{
  "experts_per_token": 4,
  "activation": "squared_relu",
  "lr_router": 0.00177,
  "norm": "rmsnorm",
  "tie_embeddings": false,
  "optimizer": "adamw",
  "lr": 0.00301,
  "beta2": 0.95,
  "batch_tokens": [65536, 131072],
  "seq_len": 2048,
  "dataset": "wikipedia_en"
}
Below are experts of layer 6 (counted from 0) of a mixture-of-experts language model. Rows are named router (the router's row for the expert) and show model dimensions 0-191. Each number is 128 + 24 x the weight over its row's rms, rounded and kept within 0 to 255. Numbers have three digits each.
After each expert's rows: "gets" lists some tokens that make up at least twice as much of what it gets as of all text. This comes from a sample of Wikipedia text that the model never trained on. Tokens count by the router's weight.

# expert 8
router:147115145109109158071107108142140130096139127116121163098151113084124141132113149162093156147155116173106144134125143135129125177078142137163120116085145123115142137116137068158112158142131108110128153117088094110126130134089130150110168148123173135093135087111096110124114089178140167135144143161101163098129139140143128128151141084168136130148164166127132163161122122129113133138091104131125123131075153137067149115141083117141155152127105110141111095126153096150100102127106146148092115117147151135111167128150123137143142091154109133119130136115071143156138179119119136097
gets: " the", " a", " The", " his", "The", " an"

# expert 5
router:137137140152091126144112150085119119119113116113087151123208065125093173105117136131140088123109127153157118156113132131160154121110143096130092128091127144124134123139142074125152127129099114165108129118129129064121151112104152156173139131093104105168152150113142101132112114134101171133116139139117155124149111115127132156130132106146169154155173164117099139128136111105131132105074173124134129138094134150161121142117088152161166133133135130107087106073144157108105128113124119145067110107143155122118160134131115161114164120156134096117109098111102126115168165112153135116
gets: " |", " the", "|", " in", " of", ":"

# expert 0
router:115133113109081134137111138111165133106087136151075149109109089131103137075114126145146111121130089154116123105103138130161130150118116141123132140126121120135116135164129056119158098113124149143139094102107132121157131126121135127126136161123138087141117144137146129127109106160101147147143164166111145136124136133146147161106129071162117151172124177145086100114148079171165140092104152133109139119109169094121090174183120150144098110125135050137130122126137156120132073095130116146141075104141130135113138119117125169108091126117124098127159128108126128120187137144130099146
gets: " ", "1", "2", "3", "0", "4"

# expert 9
router:181164138082120099143211124157156109146121132130076146115108135090129190105135162108120154136151110125141080145102162125150123155110161146155126114124132138144121167154148064151075131148127124148157137133135089141135142130102161116122121140146120045104178131118142089171146121136138147157149120173123142134140174166137115150123153111130127132177113111136109107136146135096146133128132131186131110141119137132106145120108146132148137103124083107144128142140135147095125122131102145126153130117159124095123156164163141121134092094147100123118115148109123123109106127082122126137
gets: "9", "1", "0", " ", "8", "2"

# expert 12
router:105123132096136138133132122125117130151087148128094130128168099147150112076115169136176107103133130162100105114138166092139115180125120135138122086084112113136139115174133087125125116101117130170127093117105058110129113144119126138113151156089162131121132142109140118204087118089112125130153133191113132137138152100181105178087127135112127137124173136139100147128149198132103152138124123136129112161128102141105143133170139109155157148133149075142100106145118133155115091164101109151115100119131114123125149142129119115104152133127100136141094147141139151143125115146103108099
gets: "\n", ")", "a", "i", "\"", "en"

# expert 14
router:111128131100106109137160128089102096098125145129074161131137106143118138078126188136111182087157113160100118099137138099126122159137130088152120152133172137130137107145118078093137141102093131150132147132067091128119110147115149145131111155097165117119140110127119093149077110158110162138165173100128148106112126126132145165100111112107158153141150168137106140155156147126163166127131065116150125131109084140091121087131110102111134176162099090161108161124108123138120122129141114130109131138185149132111131122112117163126108089144118146130107094131116122119152101122131127113
gets: "\n", ".", "==", "-", "'", ")"

# expert 10
router:127160151122122106136146113162119112137106127119105164109156110120136135067134140133146093081111098140116094149169121110148136157114153144144119092088109108142134134145159088149134135131100138156149135135106063125130133128133133143149150154103118114133141137102118097169112107100093110149138147231126143091151175112159124155079151123144145136148154136124094138153137165119142126107133131129134099135103110147123105115179148108171151121137123077158073119138134141161138154169099132155108101082146133136090122151146116104114109106142126119110108149154151153142144095089114108109
gets: "6", "7", "5", "8", "4", "i"

# expert 15
router:127132116181104164136103154118143148118134126143078134104128121154120156103112173120161176116139130152087116103097123149142104156123133114145113110089158129129141129100126074131164133114125095138159118138110096106138144131087154134132149128099144120112127122104101130116143117148104150162114123171105143114136130151154133130105192074139180129186159179146103129157140081114139158099071138110123086135111142139128166128142100097154152141148130071148086147131117116141132172126131164138137083117132135118105148114119117167136124068138130150103126142129110153143154131164155138094
gets: " and", "0", " the", "5", "3", "1"

# expert 6
router:145134161116149113109163138099147100130104133148037091111137135107100152107129127126135124115143135134100149143148153129142142142128149135124125139124164158172130153121115070130131139131117112153126143117108055136147096126142177124124141126089107064134143125179134112138131127097131154136163138144096112122157148141146140191176160135143175140216085141123121127138140150125103154125122139115124120167134124123093176094150097127135145096109130126100132136129145139115116052127121178128159120127126166144107132134127094146085105120132127128116121155131111132134110140105117151124
gets: " ", "2", " (", "1", "–", " \""

# expert 7
router:167131129101099104124180172128157116099110128137079154121166123135108154092117125115133131128165156149112144129117149117142145193112156096121079142082179135147135143144127091135133148123138137138137133114145058099145142127110168117132131151143135091118107154115152103139113146104125184143147121114092180128145163137145149124132134086095142183152151146139113141117110161086145145104084132142135109147119136142087128120149105095161132119142099094126087136116144144136115155142134127128135100100144143111093124124159091174089100106135108124110168122104103108120169171111150113118
gets: ",", " and", ".", " \"", " that", " he"

# expert 2
router:126152129153116137148102147126142134134108130109057142128155048114105179107107133119152097124133148162129125156118177126165134136088124102140091139116163111148108141122146076109170118106112116162122100133135137100135145129125140151154141149107083093130142126152138107132124095130097140127110154126098148123166151117139134136193119120131158146159149174153103129128149098067136130124066161112123130154101141148138105137140104154155173117122132103112111106095156180086135139144131126141130067118108123110112140147148119195139141129138111114138141126094106117126161163143143132129
gets: " to", " of", " in", " was", " is", " for"

# expert 13
router:149130131153147139138133134124165138151134119132099135107203079105076139083107130102144122122116121129116107156122148146120138163125146122167077114099157125131128140117122080145104123147104153161100129102123103070090123110111131159149140133101101104113117143128126075129106096128124179130129126129114157121108125114128135153118114082136169144141138177127103132109147165106110120107089121111119113171059141145122085107140120122166191110108138160100121105099143132167111121107145143140079088158114141113093118137158118114121175137107109115108102135124134148157135153157112162103
gets: " |", " of", ":", " in", ")", " by"